config.toml
n_layer = 10
d_model = 96
n_experts = 128
experts_per_token = 2
d_expert = 48
d_shared_expert = 0
activation = "swiglu"
moe_layers = [0, 1, 2, 3, 4, 5, 6, 7, 8, 9]
router_score = "softmax"
normalize_top_k = true
routed_scale = 1.5
balance_loss = 0.0102
balance_bias = false
router_z_loss = 0.001
n_groups = 4
groups_per_token = 1
init_std_router = 0.0214
lr_router = 0.000297
n_head = 3
n_kv_head = 1
head_dim = 32
vocab_size = 16384
norm = "layernorm"
norm_place = "out"
norm_eps = 1e-05
positions = "rope"
rope_base = 500000.0
rope_fraction = 1.0
qk_norm = true
attn_scale = 0.177
tie_embeddings = false
parallel_block = false
init = "normal"
init_std_qkv = 0.0737
init_std_o = 0.0165
init_std_up = 0.0737
init_std_down = 0.00903
optimizer = "adamw"
lr = 0.00362
beta1 = 0.9
beta2 = 0.98
weight_decay = 0.031
lr_head = 0.00939
grad_clip = 1.0
warmup_steps = 440
schedule = "wsd"
decay_fraction = 0.658
decay_shape = "linear"
final_lr_fraction = 0.1
batch_tokens = 32768
seq_len = 1024
doc_mask = true
train_tokens = 245100000
steps = 7480
dataset = "wikipedia_en"
Below are experts of layer 4 (counted from 0) of a mixture-of-experts language model. Rows are named router (the router's row for the expert), gate (a neuron's input weights, with its number), up (a neuron's input weights, with its number), down (a neuron's output weights, with its number) and show model dimensions 0-95. Each number is 500 + 40 x the weight over its row's rms, rounded and kept within 0 to 999. Numbers have three digits each.
After each expert's rows: a language model's description of what the expert responds to; "mostly gets" lists some tokens that are sent to it at least half of the time. This comes from a sample of Wikipedia text that the model never trained on.

# expert 60
router:502496582524527495526475460544529446459468428445438506470451456440508539455481511539513554457471478507525504509502556496435535504568578511540566499489488468488523538429459496567521433531544503502474492407543443566554552523529538474534487516445431486515530463439496552504483453499466491451
gate3:529478521425559434549410480505543485545446440512504468478408523515488531477460514501488523498451437470447533552481531547408524446511545512485520548467510443523541491520456501532499498527476504506421564467534420501477537494564482480549474532518496556570512515479554526459526535511501427435
up3:479454450434484556514468521568481467548477488574545494527523556525562464543520550454569540455529460450451491520426490571477439517487513493438486470463445475452466551563484529447457552512483556448470476497470456445458473455452451494515540451527548477491552561457524495508529504543531508542
down3:531434547449514518480480503465472566483518647505533490504460519487526465502528490490465469543525565468564499512559462467463570532495454477518479471557519536511508533576471476503573478478489504462493502497509512494522482443561422497525561476419465493385458532480517531496451567548517507479
gate4:475508486550440508592478498487486485508503497487513534519514508570523534477484482456507524547533520503588519482497494537495516516511472444523502513486508534463491494492586462474452434534538537485502556427494454465500522524536520444494461539429478487535342511481654501496535458525460495489
up4:443493483568458559597474521505486486553535522508531531508565461545506518507515475440514558504512577471516499475481469522522477557480538442487491467470468516464497534531578540435465429527546525452538487454486530489516510523496518500438523495460440463491390533446601472551480429535491535537
down4:438476541495533534532516493474536492494546473485484456561544462476488474427485561437506428449524507474568474374600510478538541503418458482530505523457530444485516502491466525500562502494509463444467458544480510507428529485524519457515535505448537503520477557462478517508487483532562608518
gate5:504507490515507490491474535579455516520484456462475538453439426501476536448532526492508491542457483485528505577603531517529464502489446537571512516517499471476429544531479477535435473514558526520509528402519510570511463468498456473494550547463406508508565547520466549513473396454511509545
up5:504497526471473498525467471430588516486518507528501454537577542466547469560458472510444495468489506505460517461438535459474508425527510508473537509494519519515561481513541523455539441478486484512439492579505458429531551565500541505507444485534571490528439455485537476517549637543471450461
down5:502516473469479465511470518515490468512528472510525484514510529476503546548509534629432510409569473476459502506410410462434534473504494506532490523473505548545515456536525442577467433471536416531570524558571413498482533485530542477508483540502508519535496469500492532547484498553467465478
gate6:380463499624553535456524544462474493545431532495482585447522498424462536495538519465509511470473503511468540527477493537445525539535457498518459547478524456455508522543465562500502493494407495454512478468478467451540514554537489486534553503541415464529521502509494485493541442535445532517
up6:495469551545538563479477512453527500492499504548558515511508487386549441472467527583458521529505431479526488508548412575486549530477445503561460490498534538474476448533507494473499547491405471416509435472472436489546494540553486462483554479525517512514530502555544522509510444479574496513
down6:554445478533439530520461559448452468544470544510542452517540444541525521458558520487505503555578551550535503592502444447411462458466496510538521515480538437456528497520471551512490559455517438486444493503544439494513493562523488480469510510438491421541491499486467513574524460540517547477
gate7:499496493457432491458568515540489406484488545471424550497497467480495471512504453522485486583401539440483437481487452512562542462458507495538477562533542520522501501528569502509447483572515503578474546428511526467510512507469478474498474621522532548508538508534519513451489440552471512474
up7:486470521465500528432599551544453464522455548530497516507524459471459501535542469510524505565417567450471428504457474521507513481455564501518473510475499524503477546519541592516437510553507528516472513461507538481550499548454479475494541574567530489461550513498495491425459444610452521502
down7:550524489487477504500490451436535471475514501446486535540497532541567412540475488495469411511505443501479497523566543501481511512544512497553604512540491504450503463559504512488521586534469525467437437578489445501459554476488508497499444503407484462460394473510489484499521551550539506550
Description: First syllables of proper names, especially place and personal names from varied languages, such as Hob, Mal, Ham, Har, Sul.
mostly gets: " Mal", " Ham", " Har", " Mah", " Ash", " Er"

# expert 39
router:522485546493587491523498451504528421505438464489441462463455447458494547431458521577427493496492464525526537534540527510437583529528476540476492527549547400577569507503491494504538508557474503528475532489537451539517514504550492463537478556453452573575486492476503520478533522520499486445
gate2:422580478563449519520468479489543455501569491502507464462492550490482429500493486484411488542516566474523488509478509527514512529483497485577488457508544562551510472513554501463549427510494443581556506433546544476575477483490535504422464501405470476518447462470540551512498519510484444543
up2:425537472482460557474502527451507473553512525521534452487527547473524445561554499508470467479546562487485456507460458561555541512467461501468443441487462531541496552558551505441521506506450539507527466479506600431537458452442451473430496447447506470521473532532554496563556544536527458517
down2:500459475512532528518501483431580449483509485456510473510492510486463461440499542525481496443494468499461499537444536463490497453449489447647460464452566542529542582494466456452497496461510488470513509539546542471540473489497557499593517552469532506536502494561479427539447441461541548519
gate3:512513541475554496495537478457522430533471460507474428464512526515486480466512389505465496597494462510482485415471495477485528463511564521465485492423521492537541460540511609527514513471533549526574464534491554513486530498488516533482493490477515471522558550491453529526375458523470577464
up3:512472481517504484511473512520467567498518477497552565571477464463471547470476560441544537423498523575552579553573533493491529546524500443529507488589499489492476530461536404478482430559451442481508560454498475540475525523538535442500509475482434532500479472482498518415550497450477461514
down3:432558477488509465429584451479421489595458541566550442518447499552521417440479496482484463503523496521450454509491461548511504518455515499455505473542515506488520518584512424469461450462545544461506501529495507493469544527543474483486486527568504533468619544521551538518483520487484488489
gate4:530537537546510433565501401463504423489475474428474510480440495598410493428540567498415502536491469540547474540498530441495565540511571471521522506477522511544511488507488550491503475440463494588499525429483447496535558517511505467521510505456487520433529489470525497494463457486506516473
up4:444474462521464530461540543454502495532480502533513516512519550554498487510576520508519465552558528522507432517391487467535553547499465458457448465451473505506530532546497542441435547458421527515468482428446501437470446500478493477497537490563515555471572547573531477546474492542548546548
down4:434558511550531429497498414489391516548503528556488486455496535523501481541526557476486576450485496520557541534492565464502548541503514470429560548543505444500588526499520540481473501546460547435483563505495532476513467488530431497496478458530470523477531506436411535524474517510492458462
gate5:432498493468522511477538508401498493442507487515481501488502536546565500457481482476411479539522490472519528558515474578495523507466513567474485495563518435566574508507571455484435515429491512517505554507543524464498571523528506495443423519489469566440579488462559475544514549489446526454
up5:427508537469522506494521462583487494510402482494504451498528453501488412483550547546509511506494516454487454554464467513500396477510422383506491458515488547542502552527460545471542503508493483462484534473576540532453520581519505450507557499463504505456493551470506505439496515503516462589
down5:522502537469449545481481514566509499478390471565442523549491511484446497582494493517525456480528540527485472450456464587535557527533569477457579493440552559469545468534544447561429500437537479524479496501468440443498520533550540508493517510509522499454473534544496506488472445516467463441
gate6:515490467505434485544460466527452490431533504493517481415522526553510495509441427542440484567550552433573509536485537482466511568461503527535533467513489459485408494503568418491514542507489489511479568525487499510510502467532488509463503513479448483495618511535423573548515508475521529434
up6:529550508510428480488547414603509534464450492500518457497501537559482486522489464496462437574485593494491537520467555499527453497487531471546489439464505531489447493568563485484526524480467542476489469550525530530536492473515411473488456511500456448529580530504405536507486402489468492503
down6:511442515462445494504503450577565438567472464482542544508461525489525514470528497509496469463481415542470480528483431499418491498434506479601498510458539525553484591487471453489510489498536496446498472538503407544468448560493532463478500542471510474455504569550510458505570507471569500533
Description: Nouns naming organizations or units that end a title or noun phrase, such as College, Association, Festival, Division, subdivision, development.
mostly gets: " development", " Festival", " Association", " Conference", " Institute", " Tour"

# expert 24
router:475519538530528481578465475516537527460448487483460524473498458492458566445445502538470571460517424484522522509562594494492497526556586500551545544554543443538502484498508477533520443530465463509502514461553476499579545536545531481537496517463401522560537448429488496454522515490454459477
gate2:547473557551572462527450466530463524480479447472489469471497514542575474467490493479480438558446436532477494487544572455497527448476522429469557494448507532474497498523525438517486482481514524540485558467477521555478515455541616502492508525602513530446520497498503546543459509444546495403
up2:514526523484503474503524469469570451446530468499434524491452486437454533440490503475452484512496501456529496549533475478445566444512487470535556440544587462541563451448476491548518550580537483467493567518547475575481559542516448476529479569439524545475475450517544517481550445479446519520
down2:560538500451512578480478431509492449422521461441520521491498446548477460594460537471527475491519491548522493557580560500547490532531448485487488397497563475448477404530493534538479534457534531459485524532463463546482590496518467478478516522477450492539484534489498507525555479456520537450
gate3:535522526526508522495487449465507497527475472473483481511464503462491569490500452499463452509505509514476482543519557566501512507627480537474555505540501465449519465492456466567524494533523518493513502469536494519500462542528502527564395460536493508541396382510466551625461462467468465472
up3:468541457499502576511470538490463549555472526536532511527530587479503512545543552478550488473548525500476429535481510522561456527574505525412466539493445500475425539571447548482525543489447532442505473435489523470469435499453493525487473444564498460479465418494483457589500514516482496536
down3:542493510464540485439474449497546512441467464527478575494482484426502435489452512539494494450496421449506529454563487495507487541458441520563556458563497535511473475494555471456476483514513464473552537543537541470597548422597510519534538461536471517474568510516516507500435554531546475524
gate4:544557511476528419499534392461521493515523452411438502466490495468533489493472479531438522549483490505482504471528498478492525481486492492512521549513525435521550499436481418550554478575582499483459522526507418550532573514522538416563512562454493510525463495467486568516458513456500530454
up4:494513441450542435490593502471539461551541529507453562464547509511494474494462546467490511500515473503499489449463544502492448538556570537480554478490535480481537520468428427496528562560566457423492485466512450517493551508501514437524497466500543513500479509423517554552416553502418530443
down4:469542494522522515506503520504471528533524460514501480509429516435455461453504473550520450548429473514497519441432457404440511484498464507555507481502483512467532549519550482531500491501510440442548506483513545522508552475519435613575525453519427541448425476531505541572501547520500584463
gate5:541492527485478513432504504624477532562464490445481502449478521558521495464536460556529487499507410401489504449533546497546488545477531537555497550551491524452493463537504529498562507442479513508553460439552504487528495548492487534436531461447471538590458512513531473526510542482587471476
up5:526537525527453536518485491505511544488503494448518475441515509422470415540474457523519403491455593522456445483538452477515548487536473426465537483584479509504478475500549521499504406523496519418488519567496487512543504573501505493511503506534564458466489498442451530520455554522411434507
down5:419510472513563575517572431457424513482549472447461484508502509511446518504478435504504441495476470531397525509525438498414513511467500521429486494462475488486459502480526559445544455494529501479525540505532511551499496467595512476545567518498622517506544451525497543497507532455496494504
gate6:559527510504519487465562515524510469547509436503499572517487395480545456496567511407477484530452507534451535524561441393501537484475530493555523570568499446495475508494558498483525526520540453503541512543463513514487478563511574424493489541540513564484441527500444482456476505513447466522
up6:462520531502522476543476451527524496438512490482488425470484565575423540514426451570471497506485465474550453502389538589431507465527472541495526439467532528507569461506425499555544500499541489488455488485555473531476567448518448540529481509459496506548500491458541549536521518510530510442
down6:482487465490502447517493536513410458490558588557549477454497486493522532457545480492524505458556418494538576524524519577502488465541445516469500511491482543508432479419529512477464506516573471486534514478494491504475550434570456504555547491555483479485539437515482508505399425522491575516
Description: Word-initial prefix pieces like un, re, dis, exc, rep, adop, plus emoji and symbol byte fragments and short non-English words (und, im).
mostly gets: " un", " re", " en", " dis", " ex", " am"

# expert 49
router:524439600475503474514473475500533481508469476454403495503459457464494501520517520536477536517463490459476540528550568513438500510518522512549529544593514431529553495483500484534575499590524476554493565510571455581534584546509496458551486569459480526531524466457496527459524488485462450493
gate0:554551497528501482530366518481505491508538470530459435510478452527496546499455434529527544495460461513544475583512443511430467494547458508523566562522525519502528423485517470501583513418488430500478554477489547508489553498549473512504468532485504504469463531471556515511454572543529434454
up0:503453536513538513498548415475536537455457443455604542486467573521502495485477531467439528539500481503527518424515575445496550556477523456524476484441522456545466533523477514560449454534535512516539432488522458553549501501536551465532516447527474487553514497473444529492516428439472580475
down0:504526549535486564492538537509440474519477501466516512531554454532532519497450450457485426486411477528525489491491510443457455529543462489502532431506519529521515464488471569573490513519491461515525655459483514509556506509486553538435448538496468450566429467435479501493501433540525538514
gate1:502440537513478519472472527514545589531492516409370414497519534455492474514511478469510497534477545473512521458512566448533492542513532499455492556466509451494508472503479501495590475453541484596508593512502542476512460546469512522464500446434482502515508450535476531539434549441477533517
up1:459432516514509510475517574459519599508463562471391437502536533455527484508481483443510516516490544471540492482480545500545502496509501461426461519481480449468482472510477468518623477451536494642543549514448546485470450541478500502518498466442529498489477510514548485537473566504475492502
down1:517449547450526509480490427570477593484536504502433506498441542525449486551454552459487489530499513480496477520521532547533446425555522584499461524527503445477485459568550533470531515448500462564474479439533493551470429481411529534486538524489509504551516534498410515491510530452452458534
gate2:531481457506495512519439547519492450562519522491506571514431532488401502491521457496477536484525446470465522522458489521502566501518544504593445509512485546476418478543542569519454478474433547502518512478513511418495537447522483502499498533452474501599556441515540476383552522513509496539
up2:549495421485458566531432536541521527529513531497451505528452567505429497518538467507497495555535482497455426541491466533540520509560503490572479497487480550464404498504584527492446445452507478519511504493470515445492532444477479549496535565435488468564563429483569486449482530531518451545
down2:521542566428427539487491441524574556542492455435501498484514509510477473502489607511475462432494482555574494425534545469463500577476501497502480452582538514418526527557422506564491522480435537472547472502471512471513524514512540413462500513462492491505448504513517482440525515485474497495
gate3:538554496499510462473569492586485515543538500547489594518486409504513501483489553484524516411535478520469492509541554538477423551461538563600512464546458389485454563471451531488496526506513496476497469544524478504501541461483534498431481474487529504504445544491517480444473516528440553534
up3:420534478495477519472416518448499496521450532483394515475478497409499498557548436476510536514452546469521499612534543490537554483509496492436530523456530500480492462473456460463538542560556506467474541504473550474599501490509484498497477516454494416532486482458519517543496481469437578510
down3:415538462479486492500515457479504454468505572497504516454469482462461543469519475535487537498494484485530577466521530621512477502550544572453487549481520510481466489452569518490536526599512497481487497518536542437482517494479427551504527492542417433443548492526482538435440474590480538508
gate4:478510556567501474535569484481501432436520458469572519491490446455477572474493504486455524432438481529500517575538519471475512498584530502490521504497524585501448489467483460529495457505457548503455428452570491552457514514541558469483483507426445611541527501489474524513527487434485547502
up4:446519487545465543538534509453490456465550512501577530481563473480521490547511536450461485522411524468497531598505520467496507559509465504530467513446515572439483494512512511461489460542453464415494445518526550586444468454463514583452483482453493512494493504483473536543529499432423558557
down4:496509500466450488480513512526404456505494513506411460494514518495476455560473495519525472577481562553551550540414413510562507532483518501481526460428538453483477499514553501513501553522524527448560466484541452556398567495415522528516495518531478505495510518531453489528505448463569555477
Description: Common nouns for places, buildings, transport and land, such as church, railway, motor, city, km, often in location descriptions.
mostly gets: " church", " km", " railway", " car", " Railway", " sea"

# expert 17
router:503481608502542452500486492524530491472472466464458510499452460451519531460472521585452495496456460477514494514542571499434532538550546465526581483578567395505563469487470430548529454532501491477515528486549429547514543559581541485536506532500472571493538477469519492482504482480519466505
gate2:457497530483549447539516435447531480459446437511510542450490524456552487436500463550486517519498522459501502456553521524452467477501494519515576540536542482509445532467441468563505495497588505553525529504549474593518484529503646418510489487463464504504498486506461457496542423469466469490
up2:507387437496436535484509504442438540552480524510490573496487533470511460576517459517539479490542450497455489453565477542525517582460468496500500455503538466479488499524496501463509535507524551529527453513494489459464456497489615465415542463551513483484522534541548457524578579524532506448
down2:390487490523534454499527508538440483473455474587552447576527504491477464559520454519474487465492464554507424431485435533524507443471518485497473500531490471477561555484561523527443588512480446493505497547439552432468548505529481580583487448500515504504535497523530520500437504530492480492
gate3:507452508537550411491500486456554471486508468440502431503462493534486534525481427491500468447437494563559577491525526528473511490476522465524496574554472422517527446487504517499444388492529483555522504427522484515546511506563515525565416510476483524564543485475473507494501523583516507437
up3:530510524479514536587509449550459492497449483488438501446442433452464531427463502539447564549549430493488494504537545434475514512557503534518552468469546482548488536432496480533517536541499545542444514537541568543490508521517511445519498549456453530502476463513575564444457444473424503492
down3:458507513528458425513558514479533529481540557535517502508513555478516469487488574478511397468551522449482535539521449497507538610436526459431397476565484475529585434501519483523475507489426528468479513508514557535489450508527526521453513457478520462555496494449504484476455535503498490583
gate4:406543488638504474500477495482533491487375453481462560516488387431470451481509549497521507502515495502552525541470557555457493506515511534504481543469509550479508431503526485495498500461544520485454463404508573500496508538538485534494505527458493476539528489496573487507511511519439539540
up4:603501528446533565524564479474489485489579498485481474452455526556454528479449481525429531482513452461503518424509514474556567491470454535504506543519477438527471541445507537541505446567449446576528536519514472521488553495464545413543464530481507564525498480524476556463549518519496500428
down4:519456463446498495497487474500514515542533498465488517487465533498481529433545539595591584534413545540498478550468552543469470529562523524481483526459485486511572476545505522513520473574438523421494463492479469506501415515523507489529462516524498432438526463483513459403511447558447463525
gate5:484518480550532455536460450470490398455518495476474522446455464513465579434535458508417516442508517573531550509584466517467483506493585483545529520489530473485505474394438538574501519506540486578504517460491448552529483526540473478523478534471476530509556461547460484510525474500448458485
up5:502481518529517529524538459466534514521486438468476401488489447557499453479493558522552594487428484491472517511484513418473567518532489566426492531523518475501494508575571483510552468552489423543396521483520496471542504511525544560498472548460450485537485541511556529482451550547472547483
down5:450535507559514515513437455512488465491536573475580502555595472574513493525513498496477477482476511507490475620502495486584470491543466462456393495490507503532494447505489559491461472491445492518545498460524587499488526478491487515479499541453561508421455492495531455510480582467430542524
gate6:529487481541545499511450492519557511510552490460530469497504537501488465504429472495490481547517539518498519429534474503546576470466439470577513457450471487494531516407525480465528448564604423462516621479514507508527487496553572550469525493516526501463503416509465516555444481472527530452
up6:490531545520521447496525472496485439429463433494486487500458495513525542487539503492466492450510440485500509548485559495450400476546571559461505542520525549495527470552455491534522515440474549567516391490527512516499628498543445496535465515473469502524523531479570523464533486457433439468
down6:518510523521497488531420531529466528590472540548461478503530508498531487446474598475420555466469545514492486507460528475546516557467463596520454453502522564466491520548538455539529484467510533466494397562529513428521451536483497529472496507449455424465520471567497464500515444516465548526
Description: Inner digits in large numbers and vote tables, such as 3,656; also place-name endings and nouns like Street, Hotel, -ham, -port.
mostly gets: " Street", " Hotel", "mith", "port", " Hall", " Queens"

# expert 52
router:556541567526555443510532456524504479474494441412474498489431487486491515466426520527456506507521473484523566513502552513417551489564591507516565517560535472518529467441476485541542463573501474516505536431570484524510553570527562452549504520440469515511475512475491519477492507513449425479
gate1:417472519518495529492524516459477545475546526519477419436522518525498491538507462504556552511460556568535560562485541486538500482501441563424507521418518524465472516400474512498569528564453515516537584568478468522495497491505508463531443446477497460433478505497505490521507504508400525447
up1:344503496551503557496502504487471514483547528533471439461559505526512458511469432470542564516506561578491544504454546510556482466505447532391470522413519506436495492448465501493560542512470515513550568488483497493477499469533522509562448459509504476523465536505513499514522490537429525465
down1:622545523515507451511510491503501479466494482489484491529508535530450455551454489542466527467494556485486417553507511514500478507565517518491552566522483424475462508547413546589482540485506479496472448457440468522491453449516503499491435434529461468593497539471539505562556542485470482424
gate2:560566454497480541419524529531469552593572546498477551504526438473586507519561508527477486475504506519526429450492525491566463473495478523518476429440499497417510556523523514504466501510463536498483499592515575493491508490524460435447519506568506521528432521520509472474507448583488537508
up2:557549451526489499414547500547467528590551557501483555543535449480594514531582516498478500481526514532532426488481515515552458457515499504495448423452485502405523547496543483522459498502494521476479455588523583489459470499506450447471506503548503504512437509546496466465476463565506542497
down2:644454533486540594482505505505520494479473451487486513506539482539500503483437535481485505490498516462503422554545530391451486532530550465571559512519496445511555489548359510476520553541500521506437516499496457516513481519453526457502463501438496471512445486477526486524547487477507470491
gate3:484533514491546510510523445464522467523469487454512435373495481459548502509447513571526526546522506478475442514506487443512519510489532499543568560557532465500553529535448510469503476513493398524503578460528500558509443468564569435548490492506470496459476455461517581531432475452458529487
up3:526424508489457457515464534525470503453516496488502531625481491552468530473545496474460487456479504501547540469518545535468489506519507493476467427467483490507457467508568452537514491486502608503482416540507483457485593551472463565431504528488538516537556537534499464413583523555523461510
down3:522539508475503502502532430515427460498511445530550481526480529493473487535474526509502567448545498477532495462464478509462498485484367519585456505507514542521418517484538417491527522440481431553562527438506538487508577434489511551550468494483503493512534536543508515457499424546591490534
gate4:419530477569479480501461479534506585510409510511544511434432547508511532528501515456534489574500487472513457511495541504476473524482475490604475491600547521472506432469533491496471414469485523492495430466467506492610487425552547471522504494538468510523550511521509542541447528469536487513
up4:475473472513490473475467522550484542483415552466505521437435559550568484554534438436529456535542484434446455523445513496525436538440496514531449472570497540510492419465568548498460470441479559489526444508454485488562486489496490490486542455518490480515528525518523475574464535508592475506
down4:368497521542542527537475474574489493459452472464457455545497524561449443587489481471507560542473547526501445544532493448542464519408544498555500508512456498505486458509512452442471502502477506498519581478456498487496552459536468473465450506471563539519488395488500559521517514490524451498
gate5:506543488433513490515488457553558467513434486486514433450513524506477497517479526612495466544517578516540550557466495428487485488462572534501591535566504448500467525544494539468484502488467526468527487447493552550451404481459467482575509522539530513476507497438412504503516508515443448477
up5:523486547538511472493465496522497504440523507491482576513469461514519519476573472432458494440476450486486455404529476541479515505535421480524421505469528529518540426522505475551548447531531500549473519531529429467532587540564483538426444512458472550559491486561605493494492485486543503486
down5:451525491552583535441494476521446460500527432574544428505485519490489535538553512495521511496423515485512439502424487471511456548503477520559504466505438450510462516447563462524505464457543446509550509527538550557460534463504465538528506549487485450504464531548561453416432531505575526527
Description: Citation closing brackets, the digit 1, and assorted words in war, military and award contexts such as War, Merit, Nominated, before.
mostly gets: " Mah", " before", " sea", " forest", "ight", " War"

# expert 42
router:503489538523538453532496464513554444457459433449417504481445458445494546465476467588504548454493413493492512474520538456464594480577533494553492527547574471533518493448473445550510451524502487566493529467559432543485528488540553453543491561485510534541479483484527521457475476482520498457
gate1:568525492527454546532514527457473558506556482496520501483425498524561528497524490521432566459499439526536508500519538513542458550506503561578487475478534527441451523491517432530532557474499506448548464412529439528455522616479524521463492464549468501504413513507464483434455545442488523501
up1:449541469504477501578513554490448477455585526551499543528558535520533527528627461475509472549483481526549454607485526444460517512476483499555509549506577537469485534493474454486448511483474425500520544466443485480488475519492439501435441502489553556494475522560501508538524449451522509512
down1:507533490461487479502475466543535514514531444562568576511514471463557490463506522473475482491524452448467395527511492523543444507529463413395514448485496476514495496543461448450529519505518549490454551506463474461495445528522542513587468603540462484547519549546516495484452545568463503474
gate2:435512432557503501541450517500491535515543502488490456417514551456500533493494514536468441468490508512418561483447502571487516400512472444499516484500489553483503512444489524502498433496427543457459603526551493473535531505471552455540493535533470483430488474508523578436459591492521524483
up2:494469557502614540494513526469563482506424481476455473513468439522506476496569594527477541557503508535465503488481491486475454439500551516499461552482487466527533567518460467521497447453517526437495527427454465473520529501504488526527540514492474582540415559497508406440532463481533479559
down2:458436502501523552465486488501439491565479524510499545593455524596459499559521424529501551492409483517536496474473568504598453484457469555474537539522596524480481436525544451555497502508449485526476510474554528520495484467540505493472488517529506462490501424453583484504450515497491462497
gate3:540516514479525470485448542412469475548494507502504542508423482452534513516530480564454603537520477491501480527540460606541595481497494557494495520529427463492470489534548404544503545495507519468451575463489454494474487496508493529529432485474515418529476468517525559434558455516506485495
up3:471495497557518503502475557452479529534546509501517550470540492457533482526545467597477601452532470548483477496535449581541590456472429499495481490468426483499443479516494434532478483468460548475415589436514445491458459458522488544536479513498495487545506484534509494446551499525562534480
down3:577466545418473557498456502512488492554514432454456509439470548480496495525552473506527502482509446533501442515456497558514540473462493499546504484473571494527475486569550433497523574526443501518548476461454416527447391499486515555499507464475522482524392540536552525469499496546501503539
gate4:447535502428479475546474482479487593569440537502453503512490526468368470497456452515538486500528504457459512509514499453501550482446447515543495486547494481492472553531484472512485482499564519469544494498479425473509503473510575466506548480441473440528507522534496644479487582495546481507
up4:435530466400485496509522458563508542600460524543459550505472539454347473497494464497533472502526533465477493520518497425510513533444453531517478467496489478505459504533480461479470495521577544467557469483482439485513497463546523460499553501459482436513492508520506604514527559495539485547
down4:507513449543511518500532566520500444487543495467527538457521526563478458476462477420407490465532569464452438530532517481485587481448461443498522488525535388486442553474532529480496598561489481533505506490500520465483509455488457511504450481440486506468482541541574558508592496491520503493
gate5:480560565561559472508498478495523518470478472504468442521492467475483548452420565582499481499491478564518512577536516513393520478528490521578518551543562491505477469503469520575499468510524516492520536393495529498533571528556462500564518494526433559515460490474473495517542504517492518410
up5:530413537460487514521527498434521440567540481443475507498475536547479496493529442524468499499510563433508555521535539504556461544495566470408550465521526471450553489475555448481529493561500499551492562567567467552529532506463522484457420479426509551498518492457439522522497515475454454542
down5:467479498441565449491545531475478447498506506571480578485496482530519540569477497519552534468447516485579495481469495492589560585479517487577505419481445467556452527487470547484511599516536447494549448523480472521475510518527540433493523440556481534545547510491476565493487456494497512542
Description: The article the after became, become, at or of, as in "became the first", plus roles like former, deputy, acting.
mostly gets: " become", " became", " becoming", " former", " deputy", " Deputy"